Weights of a small mixture-of-experts language model, trained from scratch on English Wikipedia: a shared expert of 64 neurons.
Below are experts of layer 2 (counted from 0) of a mixture-of-experts language model. Rows are named router (the router's row for the expert), gate (a neuron's input weights, with its number), up (a neuron's input weights, with its number), down (a neuron's output weights, with its number) and show model dimensions 0-127. Each number is 500 + 50 x the weight over its row's rms, rounded and kept within 0 to 999. Numbers have three digits each.
Before each expert's rows: "comes before" lists some tokens at least twice as common just after its tokens as in all text; "mostly gets" lists some tokens that are sent to it at least half of the time. This comes from a sample of Wikipedia text that the model never trained on. Tokens count by the router's weight.

# expert 208
comes before: " ", " \"", " The", " A", "00", " English"
mostly gets: "):", ":", " include", " :", " including", "',"
router:487476482532578433508498584509562540545508585536438464514544419517462483423435580568576510574543449396507558485492500579527489472481479487427548478509458395458539411460472577539521422423477477494466439581496483575532453576552465482565452409492503495467540519600475416439518454456435502579537474542546436563456444543468434472534525526409538557576538563528465534442468498537505439524482
gate0:448565438480503501520492480552508440483528487461417512519577493434447431469518429563385456486518546481511381555520499544509489470499435559523404500575508470587449521541539477530510478342547476511538455503438487550485476484478541509548488492503504568452432571530459352540624529513602552574524508472485522579533620497466491487484461522435445551418590477532512533525557487491470487533541
up0:539481481472390485465555446359498537493515521524526496489499579573448555456536532520538504463495544462546575491493504502581518517528435505481529452509519491508481443407474418450507532587515558535497607402539476521439535420543509471486523482560496447407438420534516596535427486501409467505467635492553411505503468438496438487504496463428555513623438480461493572468418463481513437579507
down0:575510530499472380500533552514384437579505460489452542500518592482535540383454550547459513428476563414394407590506461482483458524503463467510409492450534522524408529564507433463454514510512525495504461443435568470485450374494495518500565556472461538495609438491526538453499446454500484464448499541434489578470565467486616403471528500443518502500492495565506504518500522506464389503445
gate1:588533403465594548548478482569574439480454528433487498531553522449413478502505583506541480501470531397525501564471453504601513486467510473485635446443502537530518515437443522418563474525470485586470428604507488442494494557401521457502494445527536525453489448577462517545512549422454499487550582499507461469525432412478466496585500488383477531523382494560512575516503514461511475439571
up1:416466560529421546490489538399465499516511455534499431478555492511496510496450468550498534517494466505520545510528539407416573488530533507488380565595509489508398449515570461531465552461548497358560608419525567584566470441592458558422516454465464476500484517440543431513528422527451502581470522457517474506478462604532597506445451559508567470446580495422495457500505505503511549503437
down1:470439550408461556393477536466565576488476481521550461393516500510438527468448608455490561442532547424473470589512587492541472431535545571482481552448435484497500437523508468442510594533420507425455506436463535472555533509489470462435504492394518457457525484470441535483516506475481463467433459401509603414517479531466564464419453478507549496518408529485619510527431543412554483476454

# expert 51
comes before: ",", " (", "\n", " and", "'s", " was"
mostly gets: "ton", "ette", "ley", "ney", "wick", "ge"
router:524589473544593535515518554444556521510576463606430471484478437537497565521466571559520493585530426406499552411578520518500498462550437486444464540579537452507514515505519526540579392553484438463399431499470483537501522609518445497569499463423555491485543531505551469468573517403464534486536484541454472601456462546538474487511517594453559556532530512486531622458403495516486453556511
gate0:448497457475509507561481437565414466559579447493488514608458487488491497563470401473427535487518479486586488536477457583588556505552417513459432466460445544557531432376506443479496448455453504503464424566392479562623499442484444505509531537493491437552486462470531537521604554445448454452469534449514466573503492494498484515484431581480416433559513457540502593547462451500438421519482
up0:580506478525509472491629584509535508492358450436522521418459465536545495501552519495611478533481525535559440528454488488465519501487546488509527447566560432463524524448478515500567521543594537501504521507495439442433496600472548482512523470501388474449447437471419445415461440619387464599536415496452585493450521467396546483534481444587491507501447521465493497416483538483499522521522
down0:500481468551528546472543481510578442507580500470533574475540536511590449513548552467511450490457499458501424490495521441570417485582539575472537546471501574448412501552477416512573454421472477545522457510423550582438616512491515498488609547408606512548513533490467521418554493529550528456538531537630562434537506446524505500523547554520576429478468542444521489475629521473508471425545
gate1:434593508530523469522493426413535550416551542537415517514507450544463409460572510552530533463553512527487579495572429535502439478437551554507506520522521533521581496595556520643552522533540466498494592535542471562516549525474478474531486452505529463543568501517486537422525635511515440435521392567494534547468515408488546527440503473487549509488466520516584585552550471405570594543501
up1:433594513494453496526494449439540600543570423534443567472518489526578471491416462421467407512550519531450445487565500490553520447465501452459455445586535532572474483488507450522557479556577427475423460518530447575459526526468421488511474406489461597524546422594483416421597470438472465424430536559467524493533500440506483491421479483471533474530407480494530497473518557406569473483569
down1:536485544467548550558530488562462496471495550562562559464447578547425498441570464440587561565532539544599509488466536610430498644452513552555478544524544496510594442502414494553463488515399568483474431533541509535499533526594448506491475565516516549447453468534453404480522484648517505550402513501561470521472512503473555563476558516549445514524573564481548430523523472468532459496483

# expert 186
comes before: " and", " which", " but", " who", " including", " a"
mostly gets: ",", " accounts", " Lav"
router:487463503570622498465498547455503525513550523509446422523510409568505471357493509560580563568547458378519569425516477516492522458488508457488507472552519366455497558540508515636540392514529437545457395573509540535511524427546420535475526432488525529400597530542483468492549483396445509523562488522436503505459451512490473482547474466457525526489541489580480539473439491533504489529484
gate0:444464472570507514440512493553504545462539471531465457525500526558538449532527436422454536528565576420482537436411462459526423445550479401507520588450487548530512475384383513381445532519498465497549519584442452543483483490525556431476553485454528478486458537520511521475577497536537554484412474428547401502487560487453482594469573480428475580474487379459404500479520555462440548461537
up0:610519501454476488510470466454421428526427566531522485514491581419494575433456552610477508527443452580496459535568620550487569491446490537494495439500545451504454476582601512546499436468541529485499538443571539510507438505441464461566438486516558506527575440570471436529455492455499476513469483535435625518494485517533445455458401539593526440578491487530617541542562430510562493501506
down0:456485462520487507509443548533568508497455494484530450544491479529549479570446513497580491514551442433479516438484465508555426603519557462448474530409512455490524449587530430528550483486412547420459542661469383516475471474485529475549492344560466421549523514515403511503580570516517556423526503525560519514518558427511517468479510497558392493477435482473579538426548461431476546435507
gate1:539540543495471606418507491526529508387387417504442509408577398438573480434540509490575507500524582534568596572520416437594458454426436484514488576538494506479521479572398470517502452420527501486494378558524547458480449504510494480541537527533505499494505488505491531479484490446563484460498437473490418523477591473545506504508479552597508497472605504464489518565561508460466548584445
up1:447473587550471540488501512499472536468485511549483519383555481494562566418589526545587462493408577531506632564500494452553443445351422512543485481475535508499543445406480491474502498463556580472495465609527549524466404517507453492491489511551536471445555424467481475534528517489551490480490365450563469484559450501552464462521503530532522553591581523563488429491567483518560460554448
down1:427564559523566517475537532513490532537542518568580487505471392493460557503476540493507559547459483534449540574514484524530466481514510380445469416530522581418558540555514396567490546615482539531512459428475484454438508516431528407437559442506491500584499504462481461508484501577483422514502460503460477443494501504515603414536521460618557588502560435437503503426551438481620536549476

# expert 44
comes before: ",", " (", "\n", " and", ".\n\n", "\n\n"
mostly gets: "ms", "lands", "ls", "enson", "hers", "pes"
router:495508513561566489542505565521572456530558495588530447436517460559430541460506510543554503612513512412502569470503481500462464437434479450412441582594552472570489509476486468534584450500489358439418431516497548575519507559591481513507487426439526490423505491534505426370517463468487472485584475481441503543388476580479521514550455487519507476491572530493509536497480523622477474417499
gate0:525479499443519504569535461538510390453545526557515462465549566459456457372418447600436570557513486565490402503477427522498484537545500443497539543447544518519521451515512504408465510493514413449551508441499519649422453508478492545411509474505532514461524602537505532520448462531559518517486538558498421505449450421477490469461559437563417516479507426487566476600592523505472466542602
up0:460493454546557469426477550566483509486526497495579524574454517409445515519464511435366564501556514573399501489533448477464519473482470543497503611487521506558563567569475464554511424478599493551481457524495440508452453508589500447401462486472600536549502554511431452433493486594409508575530533466467473398522430547495587493543634547497518476453515502456461529520459484511493589503556
down0:541575534478435381542454563517580536530469555499471626503399423570480472507525521557526492496554456551486521456471507542506550475458467485555483555525496511520499424521551492537470519424502512494483546596477520482594532457444567446652433463490449449484473542431546502522526458480538521495493485484555612499500426500465504537468385415369490602559524576526486493518570538440559544509510
gate1:466494423537548428473530531518465498490360465650525457470498542538483382507580544567549535512506538491576491510466568551478533543527604440500445442423416417513565541437512558494517556414508485456482517488457423534568475557473511539431543554437484520444532386526540475640538496494496475519521490474420440495517494473459605524515525499568478495493504536467544463424455450441539495545476
up1:549559506426573511512466454494493485532592543481449551464499485546522458490456394491449505512525396486480435488476547463522482561509443556399551428524574546514536588531448407528477488502590458432452539501516543465536580518508454476533389560595404489492482509483416549506567505542576555442468511452481567436485431540553465512469516567501554582487466465523514538485564445535444349526431
down1:601571507539546518530500615522448518510551512553554461458461510502343541505556442479525533503497521547440441510521565434537489549440471493442471513521408513547520591464485551478485498497521415561514475483474361521399535519507465503408479479602536558494490483494528439509564427423527495503530558504468504577479596517492527487547435409552439525463448491482558452532428568456616525544439

# expert 199
comes before: " ", "000", " and", " he", " which", "0"
mostly gets: ")},", "},", ",", "}", ".,"
router:535457450474601504530486471457498520514582449518470479498555454521469532435459564484545527471527544373542524435504467560579417489523475493492503537508453489523472483442455458559568445485471456483420404623549447565544491561575509561532520506492494488401516592567461455502475401504394562507599464448421408541472519498516532420523546488453501535528573532624497502530480512533511408586506
gate0:522502518508532470528558460451459400577466589479434552498422458470540488493504512493553556522580489539435524557454498477534511518414506487566444546485421512501452435514455476550582451440399549472532503575479480502444498488588428426470562536572433491449474478504520525402603441498430541480568433485623525523531553530583482507576439488508491505582554446606480452496465552456561555445425
up0:472562522483444443433450523504541553415550433585587530504546476592440533506543526553454404469497540491484482436563473540535517480586515544406544488477582474560519513491452497471493575522622473537440524476489523439479462491479563592503492539432514494518512497562466472512424531498570493553431552582489483494567448502494479563507581499533580486409380487370561502537581487510564448460585
down0:507536543498463516552548543463564496484425470449562522454431429485386569440474513480544459576456456459550464544462534518481517434517457519417489556512511415396496519459363532467446507450454571510465460509503525440581535590481518434522425478508561502530550498597537486418482488497566552395520447526452482433481456468506462529388569461517435525518456518504542546491520509520454570412636
gate1:464481423408501683459452512429592473527493483595566513467498578520423459504454465471422574502453565526527528423421503585552410614503502504514568445478504488427532456351479423565480507500486455506572429551569492530464488533464470499445495444492519473521520548533496434507485504480470549518506501468495463482497483490491570481572454475484480628527383437508537494529510478505527553499478
up1:449511406439454684460514529471546549482486467603538498515451543539464416513460444462351526603518594518479494397462500565556501530519484504497560406471505466417478407463506463509492501557419515514602474536476492526516511458466424500468497468499502545445587520577541462485509531463516503571529505516446447501439545518472513465542476464550488563494360556534592456478489499506503520458468
down1:406456589438529455576478539416523460520525474513660428484475525572487515368490537467501548525562534524515398457477543506446503530522482502469486507538469491521525521528573537522475536488480485381515628565452412491383501468503516437575574568492454503433496512554513466575480451443509479466525501415527484377501490527543528495577520434455496513491551517475427516577559552433551470493503

# expert 177
comes before: ",", " (", "′", "a", "i", "\n"
mostly gets: "onom", "iform", "bek", " Athletic", "acter", "ifa"
router:506515488604584509468571554429562501480553464520487481480472485477457559467517516569541471549501424411487522467500499528581456403417448541432556592560567414532525484506410501549543488450467388527469496522506523556483456626614475495515453468460477504401558542544525478454451422479467511557620482474424519563516539584518515523562540540473548517517599518491477544447525560487466440493569
gate0:499570443551459525489502574481479498487544523548538422638452397477452518560545347441516567560490516455607512481475493529473503501519415471416465482594476481494599530535508423478538505475512456482564492484496512506459525507494437460419469519566401496533546478515443464395466456547534541503438505490463523418507395503522522630499412501483432488564426526476542485501490468482407523424510
up0:529484497481483510496477554481498554451533565566446430550449446504448618499476417435535521511436441501568493453443508551464491533538451471434479428483443465457548537505509566477549506344543446590516526459502618520517380560516450504476509533476471477492552501411523516480515527538534561508419544446399471480483399512554498495495511429581440572534429633517534575521528515547473453474571
down0:538570464475457467469456586458524547513457517506445562395423529540442430532572498460419514441457533462556501520480602354449526528603493453503379526444550512493502528557499482482526425527503586439555537462523501526501486500453438494637397489549405537472462470601524459528555508474507495528533554554476564470463458471499516481404423499483586574480450585471523502514554511488509528521484
gate1:543537455432419440528592574435397470512492451496406478449466506547375419480537529566493563545572357508501484505509495446517539487445499450491447442469454500460492497392520441464474504554507490508550478529514507456437631512440518518499445544512555504519589529482505432604458460488534520583583459458475570480506515440538467574570535514453504554543566580417496503509485453523512465584523
up1:487421487480457530524483609514580556546573507486594525460602482558506437601493429475452499473534480504479468441513432450403435486439412502566512468625497486524498444495561423583505527520530508548504481451472556453525499621546491539524448523590460511494473546428503554464477477439474607519401538539506477435518435552446536552411493542497495505493524568535500520508440476536407555563579
down1:466401529508538477577453525544496520521555429529512491409485420556502468468536427519460495510527529490510503390523564532506459536558440514440508516469411517559524579473475556532469521402495574361540577440595496530532647567490462456422545576536447572504520583455577450537536523522506477575442532548512433509511510449587434504528433528532550489491526437489507444505505434503584482475560